Experts of a small language model: 64 squared ReLU neurons an expert.
Below are experts of layer 3 (counted from 0) of a mixture-of-experts language model. Rows are named router (the router's row for the expert), up (a neuron's input weights, with its number), down (a neuron's output weights, with its number) and show model dimensions 0-127. Each number is 128 + 32 x the weight over its row's rms, rounded and kept within 0 to 255.
Before each expert's rows: "gets" lists some tokens that make up at least twice as much of what it gets as of all text; "comes before" lists some tokens at least twice as common just after its tokens as in all text. This comes from a sample of Wikipedia text that the model never trained on. Tokens count by the router's weight.

# expert 19
gets: ",", ")", " of", "ment", "ation", "\""
comes before: " of", ",", " and", " (", " in", " is"
router [155 226  99  60 126 132 171 148 134  87 143 147 123  73 108 130 146 113 133 178 125 178 124 155 123 121 131 181 160 117 113 117 130  83 122  61 140 137 187 147  94 151 141  84 156 102 136 158 125 144 123 124  83 140 144  75  77  99 145 127 130 144 109 170 137 118 118  85 163 157  91  91 196 150 184 153  89 144 158 135 135 113 102 170 112 146 145 209 174  85 151 152 126 108  80 101  91  96 121 134 105 196 108 147 111 138 180  75 160 101 109  94 148 126  82  99 132  80 145 113 149 155 110 152 136  62 117 107]
up0 [ 87 143 136 112 160 116 197 113 141 110 135 151 122  83  92 162 193 110 154 141 137 125 120 138  92 107 130 147 133 177 118  67  82  43  56 134 131 158 207 157  93 134  64 112 140 135  89 172 116 162  83 133 113 131 133 157 152 146 166 123  68 104 139  63 123 132 156 131 108 145 105 170 150 160 123 124  59 130 161 185 147 124 133 188 103 117 143 175 167 144 166  94 113  92 133  98 115 123  79 134 119 139 120  86 127 154  70 132 122 116 139  67 136 188 114 104 147 179 128 166 185 152 141 144 134 137  87 125]
down0 [153 111 173  88  89 141 187  84  79 129  69 154 158  98 137 166 160 128 116  88 135  85 158 154 127 134 102 120 141 144 141  92 129  95 129  85 137 162 109  63 113 155 161 104 119 110 159 126  31 114 122 109 139 115 115 139 105 115 129  98 142 183 202 105 168  86 161 139 133 162 149 200 143 126 120 163 143 153 134 117 122 171 117 119 144 152 145  92 133 111 101  82  89 139 125 147  79 122 112 144 133 132 119 142 155 103 150 143 185 175  82 146  46 126 142  84 200 125 164  75 151  67 152 126 200 146 109 109]
up1 [103 216 103  48  86  46 163 183 144 106 125 164 143 102 119 127 137 102 137 133  91 123 121 149  81 213 111 167 159 130 124 155 112 140 100 182 156 167 145 122  80 177 146 160 126 131 123 116  77 116 137 116 120 119 130 152 100 105 153 160 121  56 145 151  89 121 165  96 157 162 118 125 126 113 175 165 121 134 145  67  82 149 115 188 149 162 125 132 168 152 177 116 113 139 113 117 172 112  71 109 198 117 122 132 120 156 152 114 138 149 151 105 160 143 127 111  84 147 173 139  77 178 193 101 143 101 133 137]
down1 [131 137 156  92 188 156 127 106 142 124 151 145 117 141  98 126 151 157 212 120 151 134 161 140 167 149 149 112 157 115 137 137 139 164  79 129  95 123 142 109 149 160 132 119 102 158 139  80 143 127 142  83 180  96 126 193 140 122 128  92  85 157 106 147 148 109 193 131  52 182 177 113  68 156 125 110 145  96  73 113  89 166 138 150 120 102  74 150 136 137 174  59  91  65 161  89 149 169 199 178 100  81 126 145 117 125  89 119  87 117 123 139 125 164 146 135 121 113 110 180  60 188 114 139 144 135  80 153]

# expert 22
gets: "s", "ed", "ing", "er", " that", "es"
comes before: ",", " of", " to", " in", ":", "."
router [201 161 105 101 160 106 169 164 147 129 160 184 133 127 131 125  80 140 152  46 122 153 113 155  73 151 176 152 137 136  96 136  94  44 144 103 156 159 104 152 119  93 157 143 151 175 160 146 140 121  30 160 135 112 141 152 109  95 123 124 147 181 116  87 134 137  81 122 168  81 111 133 176 116 102 116 159 155  72 104 125 104 123 111  97 117 110 132  72 141 121 200 157 156 148  90 112 164  99 154 138 112 158 194 170 163 104 123 145 157 171 129 144 111 136 129 152 138 129 152 103  67 153 112 161  84 177  91]
up0 [ 92 138  73 126 176 164 186 129  77 202 110 138 180 148 113 115 130 117 168  52 126 165 126 134 117  92 170 102 106  90 152 124  89 160 109 109  88 162 157 120 106 158  98 152 198 150 179 147 165 102 117 135 154  89 145 146  82 110 107 137 138 149 146 149 137 171 142 104 128 133 146 132 165 121 148 142 133 166 158 143 156 181  73 143 111 120  60 179  80 120 110  99 190 176 108 133 160 129 104 139 114  86  67 172 159 113  98 205 141 134 142 128 159 134 124 113 157 162 116 141 126 121  83 124 138 140 143  36]
down0 [177 149 157  95 108  75 138  89 131 191 131 153  97 165 111 157 132 145 133 134  96 157 163 151 171  64 112 165 144 133  82 168  65 124  88  57 164  57 150 107  78 119 154 100 181 138 149 159 153 104 168 182 174 155  98 119  94 123 120 139 153  73 132 119 180 155 139 123 127 184 120 121 117  72 127 110 125 128 155 122 130 176 114 167 133 136  78 147 131  86 161 119  92 132 131 126 114 142  65 168  94 152 120 211 159 107 155  73  87 129  61 103  98 122 159 145  85 160 116 111 123 133 129 166 137 155 115 113]
up1 [127 160 207 154  84 127 136 121 107 125 126 140 110 162 130 130 127 154 108 112  75  72  84 102  45 134 157 109 116 130 142 113 113 148 116 105 142 119 165 139  76 103 109  72 177 208  77  60 137 131 170  92 148 153 158 142 117  54  79 142 103  84 132  99  87  54 133 104  78 127 118  85 110 109 132 140  61 122  68 143 114 130 150 107 126 158 116 141  88  97  97 198 139 137 188 138 115 144 138 146 124 121  97 152 138 153 114 150 171 148  84 108 149 122 142  78 161 127 127 156 182  75 106 110 127 103 103 142]
down1 [175 128 106 152 155 164 142 154 167  81 134 139  71 155 110 136 113 137 111 181 132 165  49 108 141 166  94 133 167 121 117 153 142 136 163 126 189  82 134 182 129 129  83 127 116  71 171 127  56 127  99 184 144 174 112  82 122 141 114 171 114 139 149  89 114  57 122 162 105 166 157  30 102 138 141 134 103  96  83  58 141  96 145 128  86 137 134 162 191 124 134 107 120 108 193 159 160 136 147 135  77 113 108 142 115  85 123  86 172 154 112 152 129 106 156 134 147 100 106 137  85 107 108 111  93 168 110 119]

# expert 15
gets: "\n", " the", " |", ".", " and", " in"
comes before: "\n", "|", "-", " the", " The", " 19"
router [ 92 134 142 120  86  29 167 153 154  96  76 242 113  68  69  97 102 144 123 143 122 145  82 131 135 129  76 130 141 148 172 107 124 117 130 137  84 158 111 159 111 118 167 157 135 103 115  86 121  99 150 163 146 111  85 117 114 137 102 100 130 132 100 114 175 118 109 128 137 129 107  86 117 161 163 108 114  78  32 197 189 147 158 138 110 158 120 122 125 175 204 106  87  88 190 121 179  96 147 143 158 133 132 149 114 112 132 156 101 136 139 149 137 119 122 167 160 133 120 139 137 188 132 141 145 113 147 102]
up5 [103 151  65 107 123  82 178 111 151  62  91 139 119 127  94 106 113 206 128 174 122 136 143  93 171 124 128  95 126 184 137 121 119 104  97 143 147 128  84 182  77 129 156 139 133 110 156  86 131 139 134 141 142 105 118 127 127 150  89 138 144 102 146  78 115  97 151 117 152 142 145 129  82 140 121 133 160 145  63 116 220 147 204 137  97 170 115 126  83 174 155  97 113 102  69 167 131  71 145 132 186 108 104  96 129 175 139 166 122  59 126 147 112 149 141 131 204 123  61 136 141 141 133 100 142 165 164 177]
down5 [190 116 142 150  89 135  98 133 117 153  97 142 128  88 160 157 187 122 118 134 101 127 145 134  89 112 141 107  87 129 119 135  55 108  94 117  73 158 238 133 171 158 121 172 136 121 132 136  77 161 115 120 146  77 151 105 145 163 128 133 104 149 159 170 122 153 148  80 116 155 135  81 209  96 102  68 149 136 128 114 114 110  78 167 130 121  70  94 112 106  48 124 193 120 118 159 147 188 109  75  95 171 146  87 145  73 119 127 164 149 159 138 187 118 125 158 146 155 138 122 139 145 137  75 123 129 134  99]
up6 [ 86 173 168  99 116  99  94 121  93 162 110  50 175 121 115  87 109 150 155 139  94 146 142  91 149 165 115 128 120 175 120  80 110  99 100 152 129 136 106 154 107 167 107 129 135  80 155  98  78 123 149 159 148 145 164 120 108 167  92 147 145 119 116 141  88  93 128 146 113 114 119 120 187 137 125 105 126 117  90  97 122 120 154 178 149  58 127 112 122 113 127 137 104 158 241 147 183 136 155  74 106 111  66 134 118  72 136 154 119 100 135 165  66 203 158 148 139 132 128 200 172 160  91 173 160 126 160 173]
down6 [133 116 101 135 117 103 162 197  16 169 116 126 130  95 160 126  72 147  96  93 126 120 101 177 136 112  61 171 192 183 196 116 140 109 141 127 158  93 111 156 133 129 150 127 148  74 157 106  81  77 106 118 175 117  74 141 165 135  98 165  94 133 140 107 109 131  90 117  98 132 137 165 161 119 127 129 146 118  84 115 117 151 115 117 207  83  78  79  86 141 132 116 101 132 200 100 106 125 144 121 105 144 159 157 141 100 155 104 150 129 150 101 148 113 170 114 186 164 122  94 187 165 126 169 130 115 119 147]

# expert 8
gets: "\n", ".", "|", "==", "===", " his"
comes before: "\n", "|", "-", "==", " The", "==="
router [135  57 126 161  77 144 108 110 149 135 136 103  58 111 180 145  59 106 112 105 146 188 135  94 141 122 125 130 151 138  99 166 134 108 127 189 126 128 148 128 149 153  74 119 145 112 139 155 131  72 116 106 169 132  92 139 129  90 141 137  81  99 126 106 132 102  84 109 133 118 192 143  98 131 158 146  81 168  54 147 108 154 144 102 152 183 136 147 167 117 191 169  35 146 134 106 132 204 109 121 113 140 124 117 137 170 182 149 117 134 162 126 176 139  74 118  78  88 118 166 113 131 163 113 133 182 174  77]
up0 [120 119 127  90  76 105 177 119 146 121  62 124 102 227 104 110  93 133 125 115 147 108  99 108  98 141 125 124  82 127  87 159 129 102  89 161 144 105 122 157 116 167 113 153 132 164  91 133 135  67 130 139 111 199 146  89  48 120 102 127 128 161  62 120 137 128 153 127 179  84 159 143 134 142 141 174 112 129 145 147 160 108 125 145 159 134 130  92 149 159 126 120  57 145 232  93 145 165  71 114  79  79 144 154  71 123 120 149 135 190 147 109 135 137 108 127  71 150 153  88 132  95  67 117 117 146 115 153]
down0 [128  97 162 129  90  94 145 124 107 226  89 108 132 148  73 116 122 101 195 134 154  43 151 204  85  99 123 140 144 137 110 115 183 142 116 109 139 135 169 154 183 148  90 153 132  38 143 169 123 156 105 131 141 103 148 122 137 107  95  92 131 196  93  78 144 152  70 127 109 114 142 106 121 112 120 145 136 175 102 119  60 110 139 123  93 213 117 156 121  96 109  91 106 108 106  78  90 174 111 130 129 121 186 119  94 149 141  98 131  93 159  92 120 134  85 149 136 155 123 122 106 174 143 109 138 141  99 105]
up1 [153 172 108 111 118 138 157 197 141  96 110 204 168 134 135 124 130 154 149 131 125 194  91 132 132 201 143 133  82 136 114 123 126 104 164 124  93  94  58 110 163 143  79  99 126 172 130 131  73 156 100  83 136 151 103 105 161 148 191 160  69 121 155 140 133 105 135  75 119  98 139 135 162 203  88 134  94  70  97 155  86 107 133 167 112 166  86  88 101  74 146 186 152 141 148 105 134  94 133 107 107 141 126 123  97  99 170 105 148 134 209 163 128 103 125 107  55 166 107 121  92 131 156 120 134 130 124 156]
down1 [ 93 123 198 113 147 133 119 140  71 156 107 178 165 100 127 112 144 205 118 136 119 131 131 105  99 118 158 101 123 121 131 153 150 116 152 106 158 161 161 161 137 153 186 109  78  96 137 164 143 119 108 129  92 104  78 123 135 121 190 104 162 127 147 101 158 116 132 117 114 155 132 151  87 176  92 136 141  61 171  83 162 119 103 124 116 104 116 138 143 125 137  72  73 118 121 183 158 147 165 139 125  72 135 133 108 163 175 115 223 144  96 103  99  84 159 145  89 217  79 108 117 157 106 131  66  57  97 141]

# expert 29
gets: ".", ")", " 1", "\"", " 2", " 0"
comes before: " |", "\n", ".", ",", ")", " The"
router [143 163 129 113 114 116 108 179 151  56 183 181 163 189 148 107 192 144 156  98  80 180 126 175 170 130 104 137 107 159 212 182 186 111 114 175 124 104 175 123 129 113 153 128 114 168 150 142 130 155  89  79 164 111  96  79 144 111 142 160 144 135 135 185  95  98 137 169  84 134 129 213 130 128 130 137  97 139 168 128 134 101 176  89 119 118 102 149 100 113  93 120 140 143 132 141  98 157 144 180 130 119 148  42 151 123  98 130 127  99 110 117 138  97 128  85  79  67 132 105 159 118 158 171 105 106 133 115]
up0 [122 170  47 111 121 145 206 104 110 111 104 205 111 101 149  74  57 116 134  97 107 170 108 114 156 153 146 188 116  85 148  84  86 143 186  81 135 119 169 123 119 139 113 145 100 130 160 137 106  98 171 124 137 141 133 135 131 101 132 126  99 183  85 139 157 124 161 176 193 173 120 141 181 217 117 171  96 134 165 130 135 155 126 150 102 156 121 142 110 128 113 134  83 146 214 139 151 122 135 131 158  87 144 115 141 120  66 131 100 121 109 191 114 117 192 105 111 104 129 149 121 141 120 161 123 167  96 155]
down0 [146 144 125  82 193 153  89 147 153  99 133  57 122 161 168 152 186 115  92 116 153 134 178 107  86 110  99  58  64 138  87 153 136 191 118 110  76 103 161 103 158 138 163 115 217 141 114  90 178  67  86 129 110 157 157 104 107 168 135 147  84  81  54 139 132 137 161 137  96 112 137 156 100 120 124 100 155 116 146 146 116 152 101 163 118 132 143 129 167 151 142 129  90  64 101 145 147  93 161 143 136 113 106 183  97 133 145 103 147 131  92  75 128 187  84 137 143 117  97 149 129  96 108 141  93 109 169 100]
up1 [121  96 173  82  63 168 150 111 140 120 125 155 164 118 129 187 137 178 138  72 122 136  94 109  84 119 117  75 130  92 196 185 152 144 150  91 177 120 127 132 107 112 157 113 106 137 205 132 102 133 110 176  94 105  76 113 144 136 128 141 131 141 153 134  99 127 144 113 135 114 157 116 171 146 138 153 105  60 141 116 156 133  94 134 131 148 114 150 131 132 125 116 165 120 169 165  13 108 152 139 172  72 115 152 131  99  93 212 146 149 156 139  80 140 146  92  86  97  99  36 131 150 134 111 120 156 150  90]
down1 [157 162 131 147  81 146 108 135 119 147 149  78 160 174 121 103 150 139 141 142 123 173 135 122 136  92 109 129  90 185 120 169 146 105 141 136 182 163 142 125 140 138 111 121 116 123  47 127 133 145 115 199 125 127 116 125  58 120 146 156 106  82 102 119 186 119 102 138 143 140 153  72  99  81 133 117 155 111 108 184 137 151  87  66 114 160 127 115  92 150 168 255 134 144 121 107 188 117 167 166 113  99 136 141 142 136 120 151 131 112  66 156  81  81 126 111 140 115  70 147 126  69  63 176  75 143 132 129]

# expert 31
gets: " of", " in", " to", " for", " on", " by"
comes before: " the", " a", " his", " 19", "f", "st"
router [130 100 106  78 141 111 112 143  91  10 107  94  88 165 104 122 126 158 154 127 124 134 116 122 111  89  91 200 155  96 137  95 175 120 104 156 123 147 152  75 114  99 172 102 100 151 118 144 137 127 124 153 127 150 139 115 108  77 130  84 107 131 120 160 184 120 113 115 153 149  87 115 107 154 107 141 134  91  97 128 172 106 127 132  88 134 127 120 134 176 163 137 106 115 139 121  71  50 124 125 148 143 153 127  96  84  55 137 109  97 160 140  87 153  13 107 196 104 141  76  98  94 143 129 172 143  90 166]
up5 [132 174  64 134  92 142 164 135 181 109 111 157  55 194 174 119 117  62 118  80 122  75 201 122 146 133  67 207 125 105 116 110 119  90 169 128 105  48 111 108 108 161 117  88 142 123  78 114 123  93 109  81 131  99 132 129 160 117 126 118 106 126  96 111 162 130 144  94 123 115 124 136 144 160  93 111  98 126  91 177 124  89 150 157 120  78 104 105 129 137 105 181 156 119 154 132 167  80 114  99 128 119  81 106 158 126  55 130  79 140 135 173 102  56 119 113  99 102 166 131 141 143 102 112 118  92 180 130]
down5 [111 143 110  87 190 128 125 111 105 138 183  62 183 145 137 140 132 125 134 137  92 115 128 121 147 108 241  66  76  97  94 158 142 137 177 155  66 169 146 168 136 151 140  89 146 158 137 185 127 135  89  97 140 125 102 117  94 110 122 131 134 173 140 104  94 124  98  69 165 125 120 132 110 106 126 142 219 145 162  96 142 150 156 130  93 138 163 188 151 105 164  68 132  71  99 125 141 146 174 108 113  63 161  91 154 130 146 144  90 167 131 115 147 169 131  81 118  83 113 122 130 104  87 109 112 144 146  84]
up6 [ 69 187 135 115 143 100 161 165 123 101  40 133  72 119  84 143 152 222 136 121 138 181 175 155 115 144  69 120 145 112 137 144 169 166 160 112  88  80  81 147 154  92 132 158 166 131  94 112 169 158 105 144 140 131 169 179 157 111  76 160 120 173 123 134 185 159 149 104 146 138 112 178 111 175 128  94 133 116  95 100 104 130 139 116 105  95 138  87 145 146 141 128 145 188 156 136  69  79 169 113 157 157 125  85 158  98 151 116 158 108 159 179  87 137 151 170 147  98 138 125 110  76 173 144 130  96  99 148]
down6 [170  75 132 157 121 165 116 122 132  71  55 115  89 189 160 141  79 111  58 130  78 135 170 198 126  93 135 168 128 151 146 110 103 179 147 142 143  81 144 139 145 126 100 108 107  92 178 159 183 140  78 130 106 126 100 170 164 157  83 162  88  72 141 156 148 110 113 182 143 109 148 165 127  89 165 147 192 141 126 132 130 128 106 136 138  80  90 161  86 149 125 144  87 134 155 166 113 138 148 106 176 126 170 133 162 124 125 142 159 114 162  95 133 136 177  97  99 171 188 165 123  96  99 110 119 100  76  81]

# expert 6
gets: "\n", "-", ".", "S", "C", " G"
comes before: "\n", "-", "|", "A", "S", "C"
router [ 94  89 122 200  79 117 122  59 108 124 123 103 133 143 148 153 146  98 168 150 186 108 119 144  95 186 154 144 120 107 108 109 130  95 100  87 131 151 128 140 113 114 108 153 148 130 158 135 159  79 191 180 170  98 144 141 121  83 103 144 147 118 139 150 144  90 123 159 155  89 132 106 125  89 129 192  92 114 131 159  87 106 151 171 191 101 136 123 183 159 126 109 122 189 109 157 103  96  57 155  75 154 182 107 142 151 222 179 132 125 191 167 182 107 123 106  93 142 145 179 132 157 127 154 135 114 100 117]
up5 [156  47  94 138 149 136 127 139 105 100 101 132 129 136  87 157 145 140  94 148 122 122 136 164  90  94 150 106  83 128 174 173  99 159 158  91 120 130 137 148  95 151 164 123 122 158 165 158 125 105 166 141 111 130 119 147 154 177 200 174 134  99 122 155  90  60 161 184 130 171 107  78 130 128 111 145 108 149 120 168 135 153 145 128 132 135  96 147  89  98 123 135  52 105 101 181 120 124 115 118  86 118  99 182 143 107 142 208 158 168 102 188 179  71  84  98 138 126  40 129 147 166 140  64 177 133 154 134]
down5 [191 136 161 171 167 127 126 165 188 149 130 148 129 148 161 228 174 111 118  80 104 125 135 154 179  95 158 119 151 180 142 123 196  83  87 127 107 129 116 120 119 137 134 112 182  72 104  99  94 107 128 118 167 108 120 141 145  77 123 191 113 157 102 128 138  95  91 176 143 148 147  81 111 137 192 124 137 164  93  88  78 112 173 146 139 120  87 167 143  85 111 125 151 146 178  98 133  92  98 132 143 131  79  86 142  71 131 160 119 108 169 134 108  85 105  90 172  72 114 116 148 156  93 111 166  89 141 162]
up6 [110 134 143 148  82 140 156  32 143  60 124  97  84 147 142 123 101  88 135 121 116 127  81 144  98 141  70 119  90  99 111 131 120 117 128 109 122  87 179 109 182 121 118 122 162 124 140 103 165 131 125 113 161 166 147  22 205  75 128 152 107 163 113 124 108 133 105 115 116 114 123 137 110 163 144 137 162 137  46 141 106 166 107 129 137 127 100 130 101 131 107 116 165 157 133 169 152 139  76 132  99  97 195 107 175  55 149 113 129 143 176 160 131 157 116 204 114 198 170 166 132 130 123 138 129 154  97  89]
down6 [104  88 150 151 187 148 133 153 122 129  63  91 127 101 108 117  84 121 118 118  56 117  82 131 134  87  68 136 157 128 165 151 196 104 164 107 121 120 119 149 157 143 167 127 119  43 111 140 131  68 103 130 172 185 104 116  79 123  87 114 145 116  73 108 137 160 111 158 140 124 152 128 128  88 114 217  95 152  95 141 117  88 188  52 106 129 182 157 131 146 151 197 132 151 125  97 122 183 139 120 155  96 128  72  98 145 187 111 129 103 162 112 129 143  98 111  81 110 110 125 146 152 177 113 149 143 110 135]

# expert 23
gets: " |", " the", "|", ":", ";", " was"
comes before: " ", "\n", " 1", " 0", " 2", " 3"
router [130  83 173 130 179 138 117 178 133 145  45 149 124  86 138 140 137  66 119 197  86  55 147 118  95 144 105 151 143 148 142  88 137 158 202 122 137 178 102 188 114 116 130 177 154 203  94  78 158 137 143 135  58 133 149 117 142 136 122 152 123 150 164 112 160 186 117 129 153 101 141  94 118 106 130 104 196 160 124 160 141 144 127 141  93 125  91  89 132 136 136 106  85 126  80 156 101 129 172 159 136 146 142 177 113 140 128 173 118  86 144 154 109  84 188 187 142 133 167 121 125 113 113 121 122 150 187  80]
up0 [116 100 111 121 129 115 152 141 200   8 131 162 151 105 120 117 151 142 108  77 174  78  74 100 165 167  97 140 118 104 177 130 123  96 141 119  92 165 113 128 158 108 166 164 105 102  93  95 105 116 146 144 181 113 107  95 107 128 176 164 122 148 123 102 117 188 121 130 118  96 113  96 139 152 146 142  51 155 113 127 149 104 131  76 103 123 126 122 150 166 136 137 125 133 113 148 149 100 139 157 102 145 145 125  75 146  56  94 113 129 128 133  57  42  83 142 177 187 104 168  91  89 105 157  88 176 120 117]
down0 [ 83 153 145 140  74 161 140  82 100 141 148 125 116 113 146 100 132 109 152  89  86  83 162  81 132  93 162  70 138 118  89 139 141 123 172 196 111 103 144  83 155 114 155 110  66 132  98 129 156 144 145 165 164 121 161 115 157 136 102  99 174 157 150 137 142 172 184 116 121 142  89  96 125  32 180 120 108 115 162 149 205 123 172 145 180 146 132 204 139 136 108 107 152  86 149 176 122 129 149  55 153 136 109 108 133 160 137 124 145 115 144 144 145 190  94 156 151 142 111  99 100 187  88  98 176  88 140 142]
up1 [ 50 130 150 142 132  73 161 155 144  83  81 185 105  93 179 105 196 121  89 187 146 114  47 140  92 165 110  91 159 150 148 132  95 192 148 132 116  96 222 169 151 139 122 138 118 124  87 118 160 154 131 154 146 155 121 193 165 107 142 133 125 154  94 144 139 122 140 128 186 170 139 101 155 115 115 151 116 111 136 112 140 135 115  94 169 138 116 158 172 176 145 117 139 118  96 121 143 119 176 155 177  70  71 128  93 139 162 145 128  82 159 175 107 147 195 151 137 147 115 140 140 175 135  89 126 128  95  95]
down1 [ 74 103 136 109 157  91 143 115 163 100 134 120 203 151 125 126 131 141 156 117  96 135 161 176 110 126 166 219 105 127 127 142 141 146  77 114 113 158 167 153  97 122 138 123 159 129  89 124 151 164 134 146 103 159 147  82  91 216  54 125  50 197 167  88 175 111 104 105 106  86 200 147 132 158 147 107 149  76 112  96 146 214 141 106  84 121 109 105 168 118 160 113 145 157 125  99 149  94 121 106 169 148 169 148 149 103 139  78 104 113 117  84 150 128 143 135 182 134 133  98 118 144 102  94 136 103  95 126]